config = dict(
    num_hidden_layers=12,
    hidden_size=96,
    n_experts=256,
    experts_per_token=6,
    d_expert=32,
    d_shared_expert=0,
    hidden_act='swiglu',
    moe_layers=[1, 2, 3, 4, 5, 6, 7, 8, 9, 10, 11],
    router_score='softmax',
    normalize_top_k=False,
    routed_scale=9.2,
    balance_loss=0.0176,
    balance_bias=False,
    n_groups=4,
    groups_per_token=2,
    init_std_router=0.0242,
    lr_router=0.000685,
    vocab_size=4096,
    norm='rmsnorm',
    norm_eps=1e-06,
    tie_word_embeddings=False,
    optimizer='cautious_adamw',
    learning_rate=0.00231,
    beta1=0.9,
    beta2=0.99,
    max_grad_norm=1.0,
    batch_tokens=65536,
    max_seq_len=384,
    train_tokens=245100000,
    max_steps=3740,
    dataset='wikipedia_en',
)
Below are experts of layer 4 (counted from 0) of a mixture-of-experts language model. Rows are named router (the router's row for the expert), gate (a neuron's input weights, with its number), up (a neuron's input weights, with its number) and show model dimensions 0-95. Each number is 128 + 32 x the weight over its row's rms, rounded and kept within 0 to 255. Numbers have three digits each.
After each expert's rows: "comes after" lists some tokens at least twice as common just before its tokens as in all text; "mostly gets" lists some tokens that are sent to it at least half of the time. This comes from a sample of Wikipedia text that the model never trained on. Tokens count by the router's weight.

# expert 6
router:077116163138090137125073128085165113113119132089150135145109134090118130144124174148128118142134168139147166138132176112137126088113134081133139080089175148090148080066111173150138052088158159149177127167145104143169150142101098059159131089126158123088151142112142080187094154070183212114
gate2:125079129087138127138133196112145060146118163141201099085097128097113209149182076091120107100142176100165103122142076081205114132139148125166135219128150145166123092158149164173162080122156117097136138147104149157100099130107119111149104133144131082132126125093137149112125110124167195137
up2:145106127107180197156132092125157155165156093072131130178137127139152118164078135109156097110142084135125160154094131080120126187129137157148071088124079143119156141152107108106136157109074151154080171077144159131112053137119148119131099152138142216102130135228161058133119134118147117145
gate3:097127122124144107195119104098181114104157043128110136118137142068082132141112159157143120108101217152117168125148156117114105071106121090076123115099146148088119158081097129127159104158155150154097083094109137152100194194074152147093104094082151108104134145094140116133112098085192178141
up3:141130129194110081064129155161070109131136234117101119207175115186152064090124099126154168159141098075139104124129082121144126174112120089185167121148125094118152096179124149106084104107066134103126129153137131085115097108179101151127142129143096131134134083149151148113130135109096096091
gate4:109128176070172104167106169111116135096116122183076197118124132145136136160132189123185111120126171168145148149126187154163122075114129114132161138153148137176101152063098173134118141094161176141132121139115125122108086061220082122096162081133176159139137131122139093131123144066157140172
up4:132146184137182114083117170071151211064080112217116132084094135075154107158092169115089144126137168086085116130126127168112162129118142093113127112142170128153129154114156121151175127118115161160152148151106097104155132111157102152067173111161116157175126108153100093148108043118097134112
gate5:125143125135101095157143108112193111081110135093130164109169141099143173145093151121136116067167182139114137157104199138127175074153122149058127105107123114114122101072135151138209114155183144168149103129170104132129092150117123060076179098136110090130145186193157074121135124121104173127
up5:165115127090170149142176128129079167166132125137136141135139135184145129123168047122083118159075106136121091077089062122122112143122129146198094157132130143118104139145170097110100195137113067120072162089101104068121172072146182166144091160165101169157117098105124165109151135151149077144
comes after: " a", " and", " to", " of", " was", "'s"
mostly gets: " f", " sec", " conc", " ext", " gr", " arr"

# expert 167
router:099122135167194126128157163175085148153161103166094104184068086124092100150174137100145126174042110130151189154147113137109118171131163077161169172176114132127115130112121136104161117119155183107097151163134173107081098161124107157143134111117149186096129086115083173078062115118134151127
gate0:130148128115147125146195114120128169145098074138087162114101138155072169084121149119099153178139057074144065091126098106137150130114143119151159151071105160162138193101153108149175162110161138059174131094136133133130127102099146067100097143119115117147180144161129136154105042154090072151
up0:149126125144135122160201153165122169172134118159072123132096133171079203122164126088118145209084126103136080092093119147083101140127134129134132154124089112145120172112137100169163167073146101150123218110161163120134125151120128091121103139134109116130121130068113077129087084134105029122
gate1:101121117163174134124143132118130129124141135155154153137113041065109098132106092150103111163092100186115142099108176162091133118144149138147122087166157189128052157168135108138197073173121141126117078189158138125111170157141153125147121095152161134096152125184097053099077136163122123064
up1:191116142081144141124133125117090110075168172160106143100107126177141120176131136099180124104131143077132071066172144129156080121144116204132133135109129136073088135132112055108151126174127070173098151118142111085156128097129138198135161110071114079143068129113105146116091151138094092074
gate2:150120089180165100101131096145129133127142092156128151112141096101130075135089099061117094115104088115062183173147168144108128096102094144110062172107119128096203118145114086137112089180101132112055175128183127119134057113146173123147149106150157105125107140074142157100129138046117110112
up2:165116073142144138178161124194097140123182090133115141129104105164169111156177102040117160177075078110104100125163100115105108169135135120168118195124088129129181151111157073123160120161181119072087176122132112143110087107159153122134117059093090121183117124094105135136111092146099115150
gate3:076105190182185116197157156123131175082156091134131137144121118114110128083112120143123150092105120158144043119115120122135161150140173138172107096118088106151178132156121100183130128083117134103110139065110074077094071149048195070130161127124090140141102130094131128112087106105135118110
up3:085107142077142095158157155163141160153116059145113075171121101086123117086167157138160135103108091159183097137127100152122153125134177055159143136138138111184213057139133093120051130098106142100109093101145155136093141172098138141171113117145159189101127114145165115087117165135091172135
comes after: " ", " |", " J", " No", " I", " \""
mostly gets: " Jer", " #", " -;", " bel", " Sing", " Boy"

# expert 247
router:074066107149196114106112134155188136131159158116095123160061127191132145146115103104145108150119096148207110153132109148114113156106181125161147111152101150192108163164145103136164119155112141074060176186096115080138165109104119137149099111137106156162115142158072169107146179143152182149
gate0:127157155103139206119092117114147135118100137145134128167106161060154082125088143120096036108018131151119102169089052174128086119100147090156080112127135166119132151150130131152127110113095148122144087120135141131156118111112153107168169106069126157091079141163101087128109114154109095067
up0:118154142151150154142129132112151144116074133187137127123119143150220191173124151137084032110095171143126097152103085132126160167073161124180090088109136112185125167205142104134175164071116161130110166148141176096097142126146099068163127160146101115126104141112115110112123089117157130097
gate1:080114166131152144140196128104134108152142113117134114107148087183151113099112157136084074116071099143105064129097071114126084177080158174128168110129103076155069141139102159102135175069086110155080109132149167160083162153210125078116146115127088169130174101106128107159126093116133156132
up1:182128121128097122129041132162110169081148105093140148110143117111137136185114091124143118120086192109093122110136235090145157111129128109141118126161149183116145170117114105143078091138191107171171110102155088118098107092135145213101146099145111107127121052103089135083137149081116119109
gate2:099132130150175116120138135072156148143100141105144168141107132175109160142088111129169057107192142119152088166123091108158128162152147165140143169122218148133095096158122108173103156114143177117107168134111134134204099114202062065174162141095141123088090131121110093148091160116165172115
up2:181124131102108134110096048176095116125099106119110070153141101138149120154131118071061145075160166145097214112168161129159106159133184099074144123123105105152121098116065134168125177108154106140151112172142143117069100147099134168123076153131133118138175183142155147122126093079103098176
gate3:093139073136082171139121183179171165094142160200085172110103122157158104151116135111141134084106128135143191125074147142113084098052123135133163101151142158150139139137116137117117103155081110155098149099132116107129152103058074183147139132091101108149130085082097121146156086189148183186
up3:122143076121133128109144111148088096113133158148187146149142098135131142129127140093116102157151112169106029133093145083147167139158091149147089154081069139168137125188140099133145138135074127141134099155141130166109089100167123067141066136203119154172156154186116126148118139077034101150
comes after: " |", "|", " R", " H", ";", " S"
mostly gets: "stra", "unning", "ira", "ela", " Gr", "olf"

# expert 153
router:083145167150130084109123133180151144082127140119158117080162064095121098116175100164156169139181112114165111097047105093081126091132132122120138124172113119107058067105132195117108162111149111154113162086119070092181140063135115133121165110128136110137110123166134102116135097159080203117
gate0:172096127088181070137127163158158097127085143104156100129111056089142142115105125104141160112162132079160108121106162115100091152122126127160120140103085133110149030102145121124125120135152196179123134166071106171176091124170094167083090056145131153135147169158123146185091118176099145135
up0:137128144170069128144158145092139080061105077119108109161143127094205154175117101150105119177192116110176108117131127100144162130150187164168140096071118109102088094092096115111117184138074146147127133182138163129115112189137154141095082095138155204119157134123094108104069109163110149126
gate1:080109133142089126161102164127100133119162221114133154103123140114136131080112155128231174116091138161091085140150138118109192085136082168149145178177132131101137136141154110156095050130127114148137053094150112117085164130121137125095130155065127153097172155085169121108095141109102136171
up1:121135168114163146128130103112164133148117108167146121125090189135120132130112115125140179147086132176118119171175045125086149170107193161129121141142130116186098190145114071160156148142077086122112175149203118160148129141112077093137142139066174197119105185154087124142133163118095113176
gate2:113072129087122170154151079135155158158146144068093180212109088128154074183185130124146122155158119090154138108074114142075171087101138139132101061124094156079117091106182163199102163165153120139122122084115129126156135156072156180139122132147133096165081137114141107147106109115123134138
up2:104095140089115087153145095139117151169172144119103156172141062121142092162203131155099139126138106089158155073047108113068160077077115133147142105104096124095105049128189184152149172112139133119092097093127166140140179124098132178147128143161167110144070160106098143091100133120118139123
gate3:143154128177152168134115154110141222133113095150119151076207104155140089089120130149145187165175093135129151135124083140116140138103057080101142144109077148130132118165115145143142143059172108152137152069157067141150094092178166126128153138148189090142159100162114160109141192154119145126
up3:108053105145078121129101099150067095146153157134136100150053133189101146147158100131109107185071068093167104152127164094130110127146109106134121126124169140117180171184134149126150117188118135139093089177116135110100188175073172165171089096166121123156127117112093165118096113103153082120
comes after: " B", " b", "B", " the", " Br", " St"
mostly gets: " Town", " Br", " Reg", " Bow", " Street", " Rev"

# expert 225
router:081091160096183081109124147167097119122171130165079119133100107151160139181132108152112136182109141129150180125124136115164106125070099081107177135165148208164130116144103149127141164141165157049092142139081085089087138138106131168133098148153092149081151103090128138148128139176173208096
gate0:107138168151073110113051114131140086142170054099123155109158149132169089172140102124054115128188116157087151164090193184095150136120129071134135097114154143121116109115216142108154156152175093140077115130119128168124111156113098127145112112100153102129199135143164143140161115175165171128
up0:143116085088141188178208178139096140128112196156164124166118114114059155067141129121148122135090162094166113089154081085142134154151125133133135108120094140155131153141057105107096085123085146120187170139131118074159126114158158121101112161134063132132112104160038108112136116097085116132
gate1:199143142095173126119156127104171140194090128154102159131137114127123129169127125191181119119151087082094142170133176102120102084087163128098169040134122163139106137193128148113167180103118154095140107163175127134089082186177107050128101165122136089138118145106134062126132124121119138112
up1:155127137142147094120109152093121089086111168148111146134145119096147136198121119207117133139150149111086092146054153141099174133088170161130184142126137142085029154182180182116154144135113122110120186088162146127084080098137119113195068102135105118145172119112096114106117173146108150111
gate2:103145079130162139145091051112114160120071102100140132149175131118112093086115143069116097096152114070125144063089112178138111171101118113122133125161111128091110100147085144082121147136110081140165105126118057194162157089111165117127167125126125172145085161165181094092091152125116047160
up2:136115184198168147127148174151119151142150101087142182104148109106165100081064106105089080176172118141169101092086125094107131077131140159116132123162191172082124139118094151169146127112183162158139094135122123106153113142194165155134145164123108187184081162137142116097116089156181128091
gate3:102131146069139092128184116095126135061088169120129116064101066133110139127120149172133143150109116154102105158145117085166152137117097163162127166092122114148021127183089160147110171060145140060101115137147111128107136109115126076117089166159100103158106194108152110080073137138141130115
up3:083202137134122142142104117134146152133107132150081109119150106183061203115134111150121140177160089147116118141174169074170162091123130086086108119159107157050101126100107140170156130110177173120139133063117086101114096139158121056127080148100096122167091115163101097127127189109118081130
comes after: " |", " T", " L", " R", " P", " W"
mostly gets: " them", " Kim", " fav", " look", " leg", " follow"

# expert 116
router:069158154134083092091101121091118104175161140131146112118125103123173151123109118104155157088115139182116131137093142186212183118082104094121130153156072168131139143122096107106141173141108109158091053107152115161164141158084133079099144059161152106160109155143136102120175112206134115189
gate0:091085161177130193133109156151118148135103084114149156191123131123151163118110096130173129172125106116105098084149151117175115091154149150128145128058088168170148160083135103103130119136075087104140175150130182171144061115099144105137111101129087164200113119083107086105178171159144070167
up0:118155144136144121121104204153187157164122104119131135123167141136166119126107103115187162098155067158099139092132204171112186083119090145122159121126137128174130121042139155089087121090095100162124131171115176163125127092198082119151140130084128164111108083107080175184146117138131136175
gate1:096131153133127116135076130143132132147166122105149096112143073071131126141157103127130134103187057158103129176099171116172145103120100084077146148094133065141152163136134083141096154154208129097169206160122192087169097178117130083116117077158141103151155135159077122131181126161100155145
up1:119115120126115145176099079118159156100109117064064116121186123052060173166117146135103080097109118121211155123124124150110141135187159136144112122155127109158140130076050150088133131118119129170126145112107159124129177088149072090086137172116121114101195182141141112133091078107103103141
gate2:128074182124115084086192121127124097076157153160164179147161144125202108092087120163178146108091123070140112100081097183159126079127149122157135118078105110128112149108141132083128142185094140152112128089141145126115144145122165147103165118076167167160102158150158093172106058119120066161
up2:170160098094118098105143151078127113121158126154209099142173144115203123073143118122150168112149134076132152112131138148144077091114132088160150134082123130156120133175082133084120138164101141145149124114140148114158088183072112111065165090102162110150100149145114139163116066153140058221
gate3:139151157177094088152142079135101116127147149163158127226098107162118162122137158133127147111089150190037152094115124105118181181134153102146114086104123121102103124087097155158218125097120110149186133132129140158108093111157106086099076193164141105114110120141136127102106110186130101171
up3:160088097087147180123143157099136146116128102066087111058193126084146061162094116157122105135183109060162086166167095107100101073150070146089141125170167119167150103147150151122092105158148127115094127112122089123141127165105127140165177088106122154157131125115157134155131172052116158090
comes after: " (", " \"", " un", "-", " as", " '"
mostly gets: "(s", " char", " but", " inter", "rang", " Turk"